Experts of a small language model: 54.3M parameters.
Below are experts of layer 4 (counted from 0) of a mixture-of-experts language model. Rows are named router (the router's row for the expert), gate (a neuron's input weights, with its number), up (a neuron's input weights, with its number), down (a neuron's output weights, with its number) and show model dimensions 128-191. Each number is 128 + 32 x the weight over its row's rms, rounded and kept within 0 to 255. Numbers have three digits each.
Before each expert's rows: "mostly gets" lists some tokens that are sent to it at least half of the time; "gets" lists some tokens that make up at least twice as much of what it gets as of all text. This comes from a sample of Wikipedia text that the model never trained on. Tokens count by the router's weight.

# expert 63
mostly gets: " this", " This", " same", " Nominated", " conf", " exc"
gets: " that", " which", " this", " The", ")", " This"
router:120148141138124139115155186127154144107151120122108152088150112117180087174133148089068064115157111126090148166092050138126155105129201150114105154106141141142121152151163075085147162127179170
gate0:104211138104133168148113135177144120115139103211160096126108136111166093150112168080134136103109160158124128136121226135065085133119098105149096139106153104091137112116084115102141140154136150
up0:135130167116157132085206126123173135120123084122167111151123153124156135098123099104110141103119125146112110090166161130113120180179064135117121146115105098126151102108170098107126146169156101
down0:095109063125138151131129140108130123114120173143092143202141104155051169082163094206197135167112130053141121083137121114119070111114093135127118152083108200121123174160110144075160174167118120
gate1:113137130151125149130161121169098184190103138162104106135172098079093152014181112165111187119124155088122127111108132079166122147144116117171176119122128048203100063122123150096113208142165124
up1:134159140130163101104149131144121124132111087179126126113104148106101134152108139110123049091087088143089132168132113107087146112109104089130161113108132240109136121102138072109114112164169149
down1:129161159126128163136130139104069110123117165113182145163143122133138093153130146121122172119132128130073159074174105164147146140097159129152124086081129142092082131126094051146145155096138162
gate2:079081131108145100132188126119160141163113071130087176150160177146138114179095120133141180146141170190137147132141132139132135089133085156141138083151149178142118157215182122136148155150118111
up2:109108130142140084112129154188148118143148192121141059092077126134122143184153131141097082150147162174088120103082155130146178166138150078150091162134106106135107118158107097042101165098175143
down2:085145090143117079102133091156140119158136179162119122129089154138152142076111138118127139106154131161157148112097146129095109140098125131130112115143130112191130171079118044081150122073112125
gate3:131143101173107171119168133142176086140155134133090070134119149144145126127087134093117139066102169181079087147095136203176126154146108174087104097193147099159150129089103130127152181155135120
up3:109119185132121107102113130104129148078072115149143105163173093165161126119138144091126062177096161172071159077055137157149134161114137183101139095073169134097155172110149103104137097091112097
down3:116153072160114166129095073138117102076126093178153028145119130149127134130118112182141158169130135141173151128051124153151111211167153099119142117131120075160099119100179155129111110127063115
gate4:114116165088088125142094141061127099119155147075107090061086130118120117090102152121191127130107138116087114160143131074163155077103085141155147116097088025109157110104180175135131096118130139
up4:130143170081148093145104162111060123114121165109141065162092106205126138067083136112140090099101153105146158142186125091136113108133109143132104122062081080156132151096138153135157095120196130
down4:112184144108168157116107084048119190103167149157154152134098171089110119132068161145132137112174131125046113093121136122130173133126107116143107140136088140167114134103103146112117077101136148
gate5:047065153113119117144148107105136113149148104158145120168159112131106127150153165087109110146135104079147119190089198118168130159096214164156042132179134100168088132103178098115126103178127102
up5:156160138151114168153142167121120136147152142074097128126186164191144134155141135092102079152185140063148082116182088109169103109151151131118163114112092143118165084088099115122114098135099163
down5:114114187133110120221157168170113139138185136167199149125147141123128116051086154083180126007119101115125121073088159170160110124085151179140094098103149136104135094121130125133120216094174120
gate6:090115093205111159108126070178121139139114177133119123125132032137137140074105146146067136089132123140196134117107119092191154154121169137135160157085120153202122151057151132111130188116191178
up6:112134151174110155155146110140129118117087149092117159156136167115105131056082153116091094089112113159201114098154160142151194133116125119148140076151089136150137113124056118082104180159100129
down6:151129145171064152173147163104154114138063109092167180092094152087090138107117111084112087137158133116146078157089165156131139182126085163128153099141120141102121146129115115175075100145143132
gate7:147113171096111089114110121120122130094107109125122132112116086100101145124168131159149111118183152127097103130098057156116097104126180167129112124144161157069158162183112147099142132115115071
up7:131139106108092143111117196113135112180141063086162141120112108112140120151192171109143101099088144116151078140157139098135072134111102169157128091116132118100145178137085118109177089132095122
down7:148101174134161195150097195124145138106069096167115145200099203154145109178066111123097183182135174109175142127124119122135106119135119160136126121156077113089111114124158102112134145077084102
gate8:175149192128102126083149132137170131130086221105175156138113186119143187169121127118130172125148175088115087196182064155129107133164128088161119148075165175117069097136123114132156099121167100
up8:192139081139138190110145111126117162108085165164153146141087194109144109099081119075156163113064142141145162150107119125123120151072127026107146150148135150110142108128152124157139127110106107
down8:130129158144153123145142119095145153136129197121117144106150153134102132120111133124118142074119064124165137078131171095074098115081158130097118146109140141180178117116109103174152135130136205
gate9:135114120117134089089117157116138081121144156082160125109125181138168148142165178058151168138155173132122121110128132130149185083150152133163126111126151121059151155114077137126157035111155127
up9:123116136108135125154157150134130055115130158176111064153125125137130151111140174114168098154099198155079158160123155122134087110157067157140145140177145125120105122121167111124147092116143113
down9:142034075133128128085083178146099129171172161046116152123132106166127158091144138099111115051154149132147091190144155089101087147139090116145122132164097097145138144133076080157145119147088136
gate10:065119157123090094176214097164149159111128112169111130170137111196121140133095121150117120144138164130108115075076096130120141107133129135121081132172103143124208219146055143151141130113107090
up10:127125109151108141129080117155091100165116143110099149051073205138137156170181111128203118158159081055140152157147193115163127161104124095072143130124152141135186069088180118139138163108096115
down10:117167066149090114130123139134131094144147119120108160105054121141177103116114175124119177213140148145166177126125146099098118137123157117151150114100106122118094126146203101112140109106122078
gate11:098073150167093127113136157085110198202124085149131031159171180102122125129085194149179073154166112132089166048128131146152152060114107152121111121134144141159164051157172111111157132119135133
up11:140079161152104153091096165101099094167088201096172072169115119159126188180143192117126097132138131102115190104148133126153164120114094135101125120203100142110097153100109140158126097137126112
down11:111067144172115129162144180101151133151159139054168108208122157180127114128145150113164129112178151179131157135139078106142110121114111131113114109085140158149096177083124079083129150177084143
gate12:134099109133162111112130136194154144110135049093067142146089165117086140128139055089132183142097158123074201113108076114084087166132179127076178107132101140124117150126085187111179104131049121
up12:176124134141171161190107173123121121128124104082073096063077115102129165093139107196088130063053124155106137129093091086103163089096236166120145143126111126092169120143127111132150156114148110
down12:160109097169112180161105158146181116127080143151093125109065067089131102114130196184121137101136136117085148065101156108063089073144154115097136107169168064130160142189136119157133121112125156
gate13:113078171207122118134144089113143139149152100140128178162132130119058099160159105119102146129073105100100126124141076099169102148179129086143124155037134170106109162176180126130142115095145146
up13:121130150103079107114111147125146147131093136206086141148131129118129120125133124170162147073155097156107130203093196148121173130163103124112082125150168057162158100086138124157062073126146088
down13:127092172129138133095090110166133165149085102089135159105112127148185125103173214180129124102079115163099154049136137160091129116147086156160137128100147134156138179139173182133100090123154176
gate14:126143157189161149093165110135122130112122175120127078146129086100158168125094197128106110095143136094167097114066106145137197108154099115147134163116085083154135139072138105131135120122176123
up14:117079126127120131167125144113167115195091131107135166130138104076150081099124103084172183104142082100100160108122125107150127152132128151058121163109085143156099085117150136144111091126111116
down14:132153149146170160175178096110118127139098137127099051110136119085087108117144110113159152081094133127120094082118115100120125148153119108085115140136070173081148135162112175067127128111109203
gate15:102160140104134139168101133115122188126111101113146160144120093151111106166088126126159182140171172080180151188134054195095154137143071095144093141112102105122146134111152147100126090125146141
up15:108098138110149162134146153082124097120170165164140131100148110157117095116165171225116141129130125168156081080169177183141160138165132127173192142124156099150134084092079138143171141170127134
down15:122103100181107138193180044173150185110130156157150125168100112152061111127173120080124140116139107158135151150130173141173130149122045071141095115132148121122138144157092112108133090120124137
gate16:177153103181119126167099120161129189092094126139115114135095101087168130201155138109169102118143123168170148102090092142135099127104098089085129124168093087152100100159132151116088166138139126
up16:109140117103142134129093139167127121126117126118178160101141153099110101140146183151153115090162195144157146130111139077198159078146088147081081126109123111147111086130161155132197133102090115
down16:198144137140164179172128139154114131120114164091126141157091148128164142090181144110098119124125131115086077152144092109162125207191175124067111159149060129101143170137113077107095144138119167
gate17:119113138109154105108165074133138131123138170154131044085080078153080158109129103132104112122165145113167161148178099093129174170097083171169096140097027123115082189103166095139111079141106081
up17:138120138099131084123119195112091176172115139138181240116104138093075104179118164124121153134119129098161156181103114164128147117114175126091180163120121104125125132187054158085116101142126129
down17:139095132109067055124093098106098144103175132146194139163171150105099087188146179138153090163126133088158092149094144147150078126126111099091106101076176167117117137178187150153120172098134127
gate18:140115100082104121119114096142121144134117104133155115119099136133162189172086090118113102118134119118125212108063159097116122220120157104125172158186140132084164140123133165129165077161133111
up18:133133130095072151062063062140203121175054130131155102155119122107092063149090154106122166145122140134099166065162154167164137084080114108150156127128148165109170156106111136078050131000145138
down18:174129075112131104092124072102148134086109183125124120098129134087089125073171114180121125136091113181163101131141070053156147092088082137126107104143131083146151161138164156163139194158178117
gate19:152147180173140094132148114157138167162131104126082140099070083131105116103088166167094084182135169128087152138101153067164137177147163063139120136199111125122147086095173094121110104096175165
up19:135138132097136141087182090086142152115171242169111098157142116159062080113080149152159121121148115137153101109149136162091121073148141122088086162126131071094117129094133115189109122089110130
down19:138084106106125123090121115118167149094215143072138112156080146077155053112157162131096164134163152153169107182108036079077173090098110149096153153126071162114130120086118088128162134208053134
gate20:063119143117145174094081173152138126138180130151171163165112127099064157161126125148118141138099150069117162142139134127131167145102158175139134165129154115168133173174129108106073177151112144
up20:164173086133212177131119165097145094163126125153111190126137128136099131172138123167120231112098126134118144118155106153131149169121116106191117128095091137138122087172124148101119144084094127
down20:084157218095114142119118116118136094111174148131062102165150143170074129167160080188159138158132068161140161126136101124101165129118122117161181066090111099134127122121130093139140096147128127
gate21:087168123140154095104134135153157089167175147079170129109173138111127092151120127113150082067141116138152216154124161096132166069086151108143114116090161122111114169099118117150184115070132154
up21:161205148091109152163123111128130134110114163170067119085072113133139170128141107140058114122077088114139104135110150120183054141149148123139125164120072098112144097108172121166095144123179163
down21:122124096085131129114102054141119101149156093152131134111108128095152164113189165087115156160169152150077097135166078102106152108066078167125120157085109131161128120136159130122130174140085108
gate22:151130151135139165121099086098109120105105146154132139072154157112118099130096118172146136079150165159144144117127118086103141104157136112134136116041145134173094101082118111111058139076081092
up22:127125108126113139102187106131144140164110088144161156108073139138109150094134133084140104084182110131163074148119128086141135171179107171122180130131103066150097041104220131147088182164175118
down22:174093207099132141094111074179077119169132152152067088168116192111169092125141194098141142124115165120127140137119116105095116125133077116155123146106179115099148084120109164102163116092090178
gate23:133095124129132126082171111063150161160111130131133112182148148113151168101183093112158154122124111095150085154141070119100112128130074107160123129189206079089126123127054146153049065100188100
up23:098094171124120133094180077113165162108179146218115160121198134112150111120128147205096160085095155173123090105127130133183139139087128095082173129139127172129064180103090136081140083157112118
down23:182094069138113122126145143105156214173116142143173135128103194197150130170191147151132070127163116114086137118101110120173149135123151126123112154093162114166149163122128153189181123159061118
gate24:169114166096126145118159111117164170076169114139104097131135133105093091122079113103135161067122120163168154156101156099110111068117134125134123124136143123099122095105128120056141102123160135
up24:147152143120138178101089117134132146116120156096084138097147106152132085094164155128080091164088121114103137148094092151117138152131166161133060146127118145129150122115204147108153102118129077
down24:141132117153096195154154129062159166135159139061124110147169080103123106107079124179127126167148176145149111111197109156119208154160126073165129159110091137112088107148147114207123172118134108
gate25:176077093161105210072120082153146099155117140100117072088173112145156105137121144115130120127164115153090147201159172138216117132095097113153066068114078148134136123096160110175110110149171090
up25:197093152145108110118074105164122136074146123111058147093086149119123094111154115113088087119112159141156117172115163174141115112099109135136151082095064118163133100084162113166103089117141082
down25:088105163169156161107162128146073125107104140110115124117117099123076149147161124144125111138121101120099119102066174120116093131033118093082123178151158094152140097163074185110160113211130135
gate26:178141133125130168132122156120147159148152065149112125158120142129198123174108094137151180158130114059101147172170117112127178129129166080165104143139165127068155094168143158160120119134165068
up26:140130151101083104155121158171116091072127109151202098111116161171134117125173062124145036124168112078123159148146164107120169089087101095148113128117113120107083110155131138211197105094132096
down26:097154119171114076182122082147126114171089101179113117120154107176110128128137079132147122122145122124082189098154133130141113115117090073144206096117118129196114176140143099111142100118107128
gate27:100129146194162083190106090161146116136155121095112138151155082127160067177118100145127190138126137163088160107092122131088158141124144111173119165065080095092063092122188175137166109089150154
up27:170208118127082114149163147177142155087085148134115135156143098140137147127140124106160074145080135169163126114076078178086126072119183160111134157151172127086154145098133127211120088102139123
down27:117124150111137188112107139127119169139163107139157107123143167144126120097103097110180058145125156105119146153165118119083127177136093132126120160141141117134115115148091138152107132161125117
gate28:083126124157116137163108112108111123204105197143138154126104135097132153181128101107153166111135156118135171082154127134155133100098135110119123109114064161126137088053068071088131090070123145
up28:130144135095162103178105135087156117136177159141068110105151147091120151098183099111080146193130151130131104096123105116098102097075149178110184104111115168069113131151109107170181093152150170
down28:135125164105117155071118134113171102122141090090120108100182153108046095100188120129095127156110182156146061169136154134133123127189094148145100166084123105107177113187173148138131138140108124
gate29:053107120168132144123121139140147108102143192131145149099166195138057122210124176120110113181081147107183134062113127084106066042134110148096112153147154093141160126100157136124127170101130125
up29:104158147133165095129126132148106131162162175157124097146072130152155141153124108118052137147128143081140094129096148143198145126157095069128126119092139128104143080155094114129145163144168131
down29:142072163148115151106114145151093126166100126110090078139166133153110143171142055136131152131127135088095134082117161210134135103167079139151135156051097153210117096121154133072071120152081079
gate30:123125144079181118102165140131122158140120167129094126134161133145110154121142138131136177103102109169169083095092145190170127134149090131126151157171043108096094171134138106127097128115021086
up30:128135154133118151128153188131111117122140121131131121104143187179121126148112084099186161141114146161168107137165093159123146090120175070149146092149083086139180054149123106151117112164158144
down30:182149135149093149189207156167134187117079125124116125080042184112148110170115178122132143147150093104099131110105121144107047149133179124157173094160173105172091136144152176123048123149056074
gate31:168115153168108114099103079143083126132161142114080088141107102133132209117157094094115086116068171127140163166073167146119073101123193168082149141172127047110086108124083164116134104130113097
up31:112062079142147053144138106130143063150186159110089111151088084140157168134188112129096219140102114183127130121127117100148157064085162160094084162173139113111129129146116140152157136107138120
down31:167042157128178098146155138101109013129130149137129094108094147099106179106180161144159198133125091099183098155122136134091108087114143145132136076149136136103111144145114142107140111180121187
gate32:122096077180069137161114111170089082108111138115114105134163127098054165150067136084075118171151120142123157173173158101142129094134194213083103117076131170108081203114150112156083123128075094
up32:148125102204141112083153113131133131145107126078157153130151128103142170089117137079129118177124167155144115167152118093147097129107141116067154168085097175079131126160169126178107066140199142
down32:152116090118124082169121123161127147103180163132144091123135152136156140135153183108162143205113106116174091166134085124088128143131113153134113106063151116095100133131138133146094159116154090
gate33:101094107165199137134056148155090081177135145148155056167159134101126111089150107090135147110137114128156123116117149110157104135124095179082075105135058136126163049122156154145137121100158054
up33:122114039138129126158145075131137141156139195106131128121181123158199132028159083127147122147101129118164110099122101111176091134102125134141096127123149147146124086088116161111108113086176155
down33:102120147128162134120092155222091093144096120121170139144179121077091120137127176116166097122130135101089117132103122102148169105134148109088139107148091157170093117156049161114084114083100114
gate34:092127170156144094083105133165116134093160179130189086093118110132148164126106149141181137173123173117152129141146102072163125098092150132099110128095081123148194137173084146143122084126093155
up34:055138123114072150164143137160117097128087118149141124148139162129093152118139107098202136100099129108103138142132095098158101171153109087103160061149079131150182162138195144122143181132105109
down34:125154092132101089152145139173116160154130146138134187109109120135139099082118106106088178095129156116123097152105152183086100125156063129157126127129074131131115143128194126071097107144129111
gate35:158147168137138113168092147189085154135240144098107134150095106074140147122129096060118120088077069107139101134157151088173123100082120157124162162145133118098071159142130144135144164152125108
up35:138165123107157148114125115134096087114151177089154166088111208142163141103131145105154075125179171045118121172117081146089195175137098035116123124162114142107105074160115134131116173092132146
down35:153145091086092138091108097120106106143096148128082098147173124183073070111136166072125106078143178100105076093105135057132102149105152138151105181100164178142107089108071055142120104096111147
gate36:113154120092122103154134206138122124116128090101126124166115152119167076135111087134106103141125107166141112075133110097185185119115086092124145110116113123154085021135162116098080120166106138
up36:194123052154160111155157155105135161150150146056157140129120046117086081083111154086108125123107121151110105044080143142109197129080154067124126163101134150139067081203121147110157140106182117
down36:102190052118120202116133137110145135100092143159096054130173136170116170078099145145075122166131115156160112105116131143135134138190122107112097076197238129085130160075141087142147116061104133
gate37:151137158127204117163055172149159108185134084128117098140105149129167151117173116171120089115084165107123143143145123065117137131094166128139121142171103122122183153148128089122063153145175181
up37:091082063071083127154158088137108117127105145172094135120175162086144154157101112142094176151192130065159131076086148143114086164205158152150132140093228074104160131106084106092148100114117089
down37:099069072182125126105149174134124114088097165125136147145096102156117184115066133116146154173197185120201138130115124099087117145107067155122179142155130112116161176106160104127144145146110160
gate38:143178175135156035111145085172123159108139124135144064080164164156120112144151156126137096135099109161123053141098158180102073192136147074118117115100161155151196179235083124121165149148095112
up38:123081079126106128132150126109126111123136114154134088091119092128134128129131080151048124106127153164086157121107175175132160160070143199110121136184144111186092099159064166197147189168106120
down38:165135114111144127128126119170084128116140112172157116144122089109144190106163135101100129101046127156124209101165055117162123081104145126128180152134146129146116132152138147118137101168078165
gate39:144088138141111144127097165100058116107134091104128142094184086102118150109164120131134106152147094132177175123130132135152157165164175130096150099097120122209153161084113070131116125130089127
up39:115157089078147131178150144123076157123120067090159122195153085122196092153134146169114115079112146148139117143151124129180104086149177140170147140088167170144178136095120106152129164113125117
down39:164088126083122136141164082153075122224134160112132121144128121080079143128130162076160170148130175134146171152095080130105178160094085137099094185100126148095128134099073116138132161127063144
gate40:166136105191131163110163103056159123128057139172118121167153097129125186155067134146142144118148133162099111156194151147137173115179103143138153090100184185181176102110159158107039109131107155
up40:202099143134125121118154126112147098149110160146158150137167081189105166157078119151156146124087158126137139117100166111134136058154061150115144111124189143076110177113060124156090194181111103
down40:102142125105116145132115103200172167165150121131151048157201090106183184120133137106112178149178101125060140173121112137143125134153102129163094093114183129142062159132094123139174127175123119
gate41:139140098123144112128128127117118199116158147145127163081106087143133143106141141123181121136056098131075086094076125094110138097161168108127138132120135166091083165155130084143112098103102170
up41:105139189161149142108088128138130117216075177113149100093093096140168108176114177154130100070082112108135114146156195124070138138095115147089101138096149080112148061113143120133131096091106067
down41:174151179060166170055092112156155157043165110188144135126181142126162121128145053127141136153119159136130083107163137142146109082183076160159060098103113092140191136108123223122110085185096158
gate42:133132103119091147157121161088083121086127127167138012132089103160152132152103112162092120102137136160052116070151142104095083144150085157130124142127089137125146150186136119181125148160116167
up42:098100152070094115087136145131120103142050131123149115116092165145151077130117133128111099126129126125124082139139115129105140063114147105094098107182057134080122113125133152132121164166152095
down42:105159170177052118130141131063117128174106072066136114094121142102082120159118143153144103128144185098109088155104175142164180076178165122074103143071137179133155150113200081087099044041118149
gate43:114145142102126141086106166109124054077143125192118122173136075156149108183087099126149135089125141078167158148121127044100108126096134112150157126146124166147132195133160155177136097127103146
up43:141075137152168125125130118204108161159116135121165125142207108127135124087093130087123133132208067169135120163130161163135103189187067167121148130145082137105133121079130054081131110103126168
down43:106105112116149083140149143120137092119153122191089165114124156134124146094101122192060100150157129140068145115130102189154172093113156100147094144143117167159132179158225110161170176171096161
gate44:117049058108119080138132162092124136158117079187106155172090148129121104120084081110099138098144104140087160185105106118137116171089154089145133154161107210088125188128133080110090060151093189
up44:156135098150162213137125075173168150090067099129108121134149123087143124159167060144123052086108135129118170130152207126081062106096129109170139089094118147096141110167147164134148158163148134
down44:163142163103195168171131193153045137130113146105105125095163120159073170085133138123129093121143114150195144152129119124106115116147136109112091130160130132093145122131141138141132169136090157
gate45:120075111115162101134139137110088124151163082150169153123116136119163107154168085117063125115149153120102169101126174128111116142071150160114076159122150145088223110151106158112111184094124169
up45:128049194115092173132135123121135160072138109137120176114175139132059131100135130119125108132096151164109155153067119095116127059088167107137162144147126173162126165138182142153170179167069157
down45:156163190089147126153126115133126136148115121123151064173149147092167151149109176216149114149172141135087122184117099074120103157181078170165116142177102140094111173058118102088136127137070172
gate46:158181137097150100166126203088088110146161107168075128069133119148185117119086154172130121162140127096116145127139125137104161133139110151108127184114206105112155138092107096118139146087161127
up46:122124120098115146181055138055176088152168114132160085082090124201187118145109136136124132137113184125098093179161085104128143085153146149126092122125120128045125139108134124099094113115144109
down46:172072109138193119129135174093193140155173121114132149130121073159174176130139121174168120111142142102188158143080115127152115157124146095116114147090135126144100112155090119154113140179134082
gate47:145142067112123095113108143152124124144146153138151118134135143120101142098152083059157119119158157151083102120143153164143121152155124120166135124114152178122138147177152061140134126108135104
up47:101081105089131092151094153169104119155069133087122057147147130125133110126115157130138125141156176118193125140100117172203135118171174142084106085086106123086102087120127123082120150114091112
down47:132141120117156152103087079150183109155060106099156106157105128143152129091100107065061097139124122131142073169096156135109124140134163107095143151111185114179165115090124121224171125149094083